python train.py --n_layer=8 --d_model=160 --n_experts=24 --experts_per_token=1 --d_expert=352 --d_shared_expert=0 --activation="geglu" --moe_layers=[0, 1, 2, 3, 4, 5, 6, 7] --router_score="softmax" --normalize_top_k=false --routed_scale=11.0 --balance_loss=0.00235 --balance_bias=true --router_cosine_scale=20.0 --init_std_router=0.012 --lr_router=0.00268 --vocab_size=8192 --norm="rmsnorm" --norm_eps=1e-06 --tie_embeddings=false --optimizer="muon" --lr=0.00779 --beta1=0.93 --grad_clip=2.0 --batch_tokens=131072 --seq_len=768 --train_tokens=455600000 --steps=3476 --dataset="wikipedia_en"
Below are experts of layer 3 (counted from 0) of a mixture-of-experts language model. Rows are named router (the router's row for the expert), down (a neuron's output weights, with its number) and show model dimensions 0-159. Each number is 128 + 32 x the weight over its row's rms, rounded and kept within 0 to 255.
Before each expert's rows: a language model's description of what the expert responds to. This comes from a sample of Wikipedia text that the model never trained on.

# expert 19
It responds to: Proper name pieces. Beginnings and middle pieces of names of people and places, such as New, Green, Brad, Charl, T-old-o, R-ivers-ide.
router [156 113 180 119  74  74 141 157  97 147 134 115  84 139 120  80 148  86 123 145 136 138  71 178 100 104 161 112  92  92 144 117 198 121  77 175 164 109 123 145  86 128 126 134 121 142 139 150 119 114 129 137 104 140 143 104 151 149  90 142 125  96 139  88 103 139 142 172  85 163 127 137 153 171  91  55 160 122 150 102 109 112 171 148  89 174 131  94 114 147  62 158 202 147 168 155  34 106  77 146 124  91  80 190 148 173 100 201 190 123 135 183 149 166 126 116 165 137  98 122 138 133 102 126  38 119 118 131 140 163 125 126 152 145  82 139 107 139 185 105 148  75 115 121 140 135 101  92 149 119 115 158 150  97 180  92 116  88 141 112]
down0 [167 131  98 119 141 159 127 119 132 106 168 120 118 154  88  78 117 148 143 154  95 138 112 151 147 183 115 123 186 100 132 145 124 164 154  91 115 103 113 134 129 118 174 105 113  64 140 103 198  93  68 153 138 160 124 141 116  80  97 149  79  85  88 122 117 166 107 176 155 146  97 153 146  77 146 151 128 158 115  90 136  89 143  83 172 122 154 106 116 149 144 118 145 145 139 137 153 192 118 125 166 113 150 105 163 163 104 133 123  67  92 174 176  96 103  89 145  87 127 147 155 155 143  85 126 145 121  97  78  75  80 195 129 165 176  58 134 169 110 131 113 156 118  81 126 149 146 220  52 135 189  99 101 172  53 157 149 131 117 150]
down1 [153 106 145 133 148 156 134 126  68 138  46 135 138 111 203 167 184 123  98 162 135 194 184 164 124 106  80 130 166 165 147 150  91  93 172 161 123 119 171 143 101 162  99 139 112 108 142 115 131 167  95 100 105 160 118 142 173 144 121 104 138 131  77 133 120 100  90 205 153 167 142 112 161 147 113 136 174 109 121 124 134 116 134 113 110  86 186  82 148 144 195 122 109 103 115 181 128 118 109  80 175 145 121 133 104 108 142 122 150  60 127 195 114 165 119 137 152 157  95 133 135 124 134 151 152 170 115 129 136  96 128 127  69 100 121 121  97 112 167 149 213 102  40 115 154 102 159 141 115 166 152 130  98 129 224 144 172 113 177 127]
down2 [125 110 133 153 168 112  68 139 176  93 138 105 140 141 159 136 192  99 149 172 152 111 134 169 110 116 112  72 141 139 121  87 178 121 198 123 103 106 153 103  76  99 127 127 132 163  58 175 161  54 111 148  99  96 161 149 128 103 140  57 135 102 123  94  92 218 131 130 136 148  88 132 149  86 180  87 144  99 185 126  97 174 133 139 121 154 196 115 162 107 124 130 126 104 104  99 147  90  93 136 157 164 170 161 128 131  68 171 130 151 174 126 142 147  83  86 122 129 144 124 100 115  77 139 165 149 180  69  97 168 106 158 155 128 104 172 123 108 171 133 143 131 129 158 120 154 162 108 144  91  78 131 143 105 102 131 115 163  46 174]
down3 [109  91  97  94  22 134 164 148 179 124 119 142 110 147 176 166 125 119 144 110 169 137 177 175 140  82 125 137 178 132 144 147 107  59 113 108 114 164 159  72 182 123 139 177 119 118  83 142 142 150 109 146 167 119  73 162 114 132  82  79 125 144 126 138  86 137  84 167 110 175 210 105 149 162 179 126 104 162 121 119 108 192 105 125  86 151 137 139 145 146 168 140 180 143 106  79 115 141 153 143 134 165  76 147 199 139 169 160  81 141 163 123 140 136 163 119 133 178 136  84 127 192 125 152 126 109 110 133 127 171 123 202 174  99 146 144 146 131 132 109 160 165 165 125 131 100 162 108 132 122  71 156 135 164 153 133 149  71  78 134]
down4 [ 57 117 109 155  91  92  91 210 150 138 144 167 106 104  86 129 137 129 128  73 158 109  91  96 186 108 159 122 109 172 141  79 170 139 152 132 203 139 142 150  86 145 123 125 177 112 155 148 121 175 136 161  39 172 116 128  62 136 167 146 124 164 174 161 124 123 141 120 107  98 136 142 139 152 105 105 113 141 103 224 131 120 132 132 131 111 135  87 175  96  99  98 149 120 112 191  68 174  96 139 103  84 122  88  91 124 109 153  34 113 117 119 162  83 100 138 103 143 113 163 125 134 133 142 129 150 121 168 158 117  97 166 126 131 133 138 131 119 127 114  96 128 111 177 145 119 101  96  53  87 129 176 139 134 185  72 139  82 103 111]
down5 [217  89 164 103  81 177 109 159 155 129  94 157  70  79 135 155 164  88 117 126  69 145 129 150 210  98 120  87 153 134  62 161 141 100 116 159 114 129 160 155 165 112 113 161 132  95 132 130  77 148 126 152 124 120  90 136 121 169 126  93 173  77 148 111 156 145 109 159 123  86 127 143 101 128 162 104 126 176 160 154 116  95 131 108 125 159  86 121 133 148 150 165 116 126 103 100  75  87 139 138 106 114 161 142  82 113  70  95 162 147 114  99 116  96 147 119  54 146 157  86 150 105 154  97 158 174  91  61 136 132 149 116  90 109 133 182 134 134 104 193 122 112 147 198 188 122 109 119 155 141 161 131  91 123 156 143  36  96 119  81]
down6 [114 171 144  88 157 103 120 151 174 118 156  86 145 162 135 123 131 169 164 149 159 108 132  97 163 184  81 142 106 202 124 117 101  99 114 174 144 140 147 125  70 127 120 122 152 124 128 177 146 145 109  81 109 118 117 170 131 110 125 133 146 111  74 131 161 121  94 165 122 186 103 126 101 112 116 128 122 141 186 122 164 154 136 106 102 112 153 153 146 135  49 155 148 148 119  45  94 122 154  96 126 131  95 193 200  79 179 196  95 106 139 155 122  74 120 138 101 126 103 176 119  58 115 185 130 110 112 134  99 142  96 143 166 165 151  84 117 125 160 115  69  88  95 150 131 151 161 111 163 150 189 110 143  82 164  92  53 172 158  77]
down7 [100 129 114 120 127 159 134 187 126 135 130 143  79 110 109 180 112 151 133 132 135 110 122 150 114 110 133 140  97  49 152 122  87 171 100 205 144 162 105  95  54 122  94 120 150 142  95  52 120 152 139 172 104 117 115 136  98  95  93 117 130 116 115 182 127 106 121 123 177 155  99 142 106 110 128 136  55 206 179 108 141 180 148  99 100 127  99 126 188 142 128 137 155 114 139 112 100 120 130  98 147 161 182 113  69 158 105 106 155 142 154 130 143 105  77 198 132 133 124 136 111 166 159  99 148  96  80 110  71  89 180 176 148 178  73 114 172  86 153  78  84 130 126 155  67  82 113 128 182 106 176 138 173 112 153 112 153  88  95 142]
down8 [127  82 138 196 128 160 168  99  81 113 139 120  96  64 176 118 127 147 111 169 105  34 170  92 193 108 115  97 167 140  99 105  89 116 127 112 102  92 180 130 170 116 119  91 213 139 162  88 168 124 149 136 155 124  75 191  97 108  95 105 127 110 111  95 121 163  92 168 160 110 122  79  92 106 158 163 101 140 180 126 162 167 116  71  98 109 162 109 125 134 150 109 149 126 170  88 155  98  78 124 117 105  94 171 143  97 118 149  86 123 116 105 145  40 153 138 190 115 107 138 133 121 150 103  79 140 146  92 107 150 113 121 154 104  77 160 130 125 134 166 138  84 145  88 119 154 146  63 139 157 164 142 106 118 191 105 142 124 105 154]
down9 [108  81 154 157 148 160 189 142 133 121  52 131 131 156 170 133  92 107 146 110 138 159  57 157  97 144 119 157  89  87 204 114 136 117 101 127 104 190 114  93  83  79 137 155 149 141  88 147 102 133 201 137  98 142 189 125  84 138 185 135 143 113 193 163 151 101 156 120 161  93 125 123 194  88 140 136 146 139 139 125 138  78 146 105 138 151  88 123 164 166  96 105  90  87 134 141  99 109  63 148 102  70 130 164 126 134 128 165 125 139  93  98 113 173 112  54 189 124 105 110 111 100 171 131 184  89  49  96 128 154 149 108 138 124 168 204 126 142  96 173  89 100 122 121 157 114 160 127 123 106 117 123 139 152 158 120 138  82 153 125]
down10 [121 139 161 178  83  75  87 136 143 108 168 135 109 125 118  93 170 161  96 124  81 141 167 132 139 112 194 200 119  98 165  66 113 155 118 122  86 144 149 121 163 100 131 147 173 141 116 130 116 160 123  85 109 126 149 150 111 119 111 171 113 136 163  93  59 132 102  71 165  99 126 157  85 157 169 107 105 134 160 150 144  29 108 120  87 139 139  66 166 106 132  88 155  83 145 123  87 129  92 139 102 132  75 100 103  97 113  40  91 165  90 179  82  84 126  74  76  95  73 135 159 107 105 151 115 140  78 115 127 101 113 107 126 109 111 167 107 168 128 141 153 145 135 155 146 185 157 133 117 163 136 122 118 144 114 169 113 115 124  46]
down11 [155 126  93 117 126 109 137  92 140  86 102  89  85 187 111  90 145 167 134 133 234 101 122 148  90 142 114 143 159 116 158  72 117 129 126 176  95  89 150 101 133 121 109 158 118 169 110 119  72  81 108 161  84  74 150 128 113 164 127 112 120 113 142 140 178 135 181 129 100 135 110 156 128 144 122 169 114 120  72 150  93 157 123 103 172 121 154 162  85 122  77  79  88 184 190  99 158 121 124 104 137  70  38 103 165 169  92 145 136 164 102 176 168 114 147  97 139 108 147  76 120 163 127  63 147 156 106 103 162 119 121 149 118 136 136 172  99 170  70 144 113 111 170 129 118 158  61  95 147 152 114 163 101 170 176  91 121 163 151 110]
down12 [ 85 144 120 144  85 156 116  92 155 157 124 119  96 139  97  93 162 184 177 144 139 103  94 145  81 125 112 102 182 143 123 112 125 136 112 159 133 163 149 150 158 164 161 186 156  86 108 160 162  93 135 121 152 167  91 180 133 159 145 141 144  74 131 176 117 139  71 112  73 153 128 127  99  45 116 112 113 154 111 154 156 165 120  93 184 112 202  85  99 201  68 109 159 158 143  86 118 109 124  96 126 131 155 121 155 179 102 175 123 133  88 169 140  98 186 140 138 124  86 107 139 152 131 178  80 131 133 135 134 155  92 125 138 100  73 207 124 112 121  93 149 180  82 130 150 142  92 107  93 193 111  91 100  95 133  95 138 158 151  66]
down13 [152 164 122 143 165 108 158 153 113  87 158 174  75 137 116 171 173 139 157  96 155 101 131 159 134 129  95 154  99 152  82 114 109 129 131 108  81 110 143  95 130 138 133 124 136 156 119 105 138 119  98  86 172 113 170 124  85 140 102 150 115 111 145  87 127 128 138 128 147  80  90 188 121  71  93 167 136 167 151 119  69 177 138  96 119 114 163 106 108  64 130 163 117 144 155 101 219 168 125 134 143 125 148 139 132 147 157 141 111 106  70 114 105 150 100 139  54 102 117 111 176 144 164 159 102  61  95 128 171 165 118 116 110  84 131 130 147 138 141 148 161 156  85 128 173 199 168 149 151 119  90  36 159 120 222 154 130 150 101 217]
down14 [ 82  89 136 156  94 107  92 101  98 139 128 120 199  64 125 118  79 167  97  92  77 111  70 112 129 110 148 133 158 106 183 101 132 208  81 155  85 141 149 118  88 160 114 120 119 162 152 123 114 170 158 107  86 110 129 139 140 145 112  93 152 125 128 115 128 161 150 173  93 157  99 132 155 168 102 187 139 104 107 116 125 190  92 117 142 119 156  88 117 105 174 107 125 101 137 147 128  70 105 150 145 147 132  68 100 140  97 134 133  88 139  86 186 103 116 113 157 102  92  61 107  86  66 130  81 170 162 104 137 132 134 119 145 154  75 143 134 137 155 103  85  93  91  34 135 152 155 156  84 158  85 155 101 152 205 125 166  89 112 100]
down15 [100 159 180 188 142 135 129  93 136 133 115  93 115 132 111 141 119 100 116 137 117 152 166 105 139 145 130 140 126 174  92  56 103  72 113 116 161 221 128 140 122  84 167 120  99 127 124 184 120 116 125  70 149 103  97  80  78 149 137 122 188 131 155 164 121 123  94 139  74 157 127 142 127  89 160 196 143  89 112 169  69 121 152 129 135  86 113 104  68 208 123 164 132 180 134 136 125 127  53 150 151 158  95 147 135 119 105  79 108 130 124 130 119 121 155 137 121 116 160 165  93 134 108 120 137 121 171 112  87 128  94 139 211  98 120 141 142 145 165 106 166  72 124 131 156  87  64  71  78  82 156  61 166 113 124 125  97 109 121 189]
down16 [117 152 129 168 112 187 136 134  91 155 113 135  98 138 155 143 115  89 165 113 151 115 174 141  56  79 109 102  54 114 157 153 170 150 110 154 179 118 107 130 196 173 145 128 118  87 144 166 140 174  97 122 118  35 170 117  99 199 142 114 158 178 127 106  99 117 126 144 120 160 145 132 135 129  96 146  94 146 168 165 132  96 124 157  86 183  74 122 124  78 118 178 104 123 125 182 135 163 132 127 140 186 110 137 117 114 191 113  85 195  98 118 126 158 131 130  55 100 144  83 149 107 151 124 136 137  62 123 117 125 141  78 120 167 132 128 100 106  84  74 151  81 151 133 134  89 139 107 156 139 112 135 106  64 101  62 157 135 136  68]
down17 [167 165  80 139 170 119 124 150  81 158 186  65  84 183 187 133  91 123 122 147 159 182  71 139 125 173 103 153 103 149 160 112 147 200 172 142 186 168  96  93 104 103 119 115 124 194  94 131 128 183 144  87 108  73 121 145  80 104  98 112  71 113  98  97 139 152 140 144 141 120 125 125 166 169 142 149 150 154 130 145 172  45 122 143 137 132 128 119  60 106 122  38 141 128  83 140  93 160 107 122 168 145 116 115  95 178 180 107 131  78 116  89 114  93 144 107 150 112 125 160 110 116 133 151 128 184 131 110 165 105 161 123 190 165 134 118 110 166  85 179 144 134 139 140  75 143 104 104 116 143 122  97  63 130 134 104 138 109 104 165]
down18 [132 144  90 147 180 197 147 100  90 139 117 122 119  64 134 183 131  52 138 110 113 114 123  96 118 150 128 138 123  71  85 121 170 126 122  75 175  89 112 130 177  77 143  97 121 147 110 134 137  63  77 145 126 111  62 138 110 154  99 153 123 153  56 132 157 145 135  92 100 178 151 170  78  86 155 124 153 133 119 111 158 111 139 139 137 111 167 143 124  83 124 101 190 104 170 114 116 154 126 107 117 150 156 164  91 141 118 158 154 139 165 141 154  69 116  88 131 172  72 132 136 149  78 122  94 138 133  93  92 109  94 129 174 175 114 136 168  89 140 132  82  88 157 139 121 162  93 124 103 172 126 171  87 170 110  78 108  45 194 179]
down19 [162 119 114 129  81  77 157 108  96  82 177 130 168 120 119 107 134 121  59 116 116 112  92 152  66 129  58  74 122 204 148  29 110 132 147 182 169 135  92 129 116  79 144 118 149 165 152 107 123 122 167  99 148 130 101 128 152 161 115 143  85 118 176 164  86  98 137 166 176 116 110 113 134 142 185 182 113 135 115 162 136 144 121 125 107 113 150 151 148 170 126 150  78 151 152 151  71 120 114 156 146 117  70 145 156  97 111 163 152 202 140  88  81 151 111 120 143 166 170 125 142 155 136 103 149 132 116 160 174 156 140 149 195 143 161 134 178 137 138 163 106 134 199 153 119 181 122 153 155 126 162 113  79 212 128 120 145 102 151 158]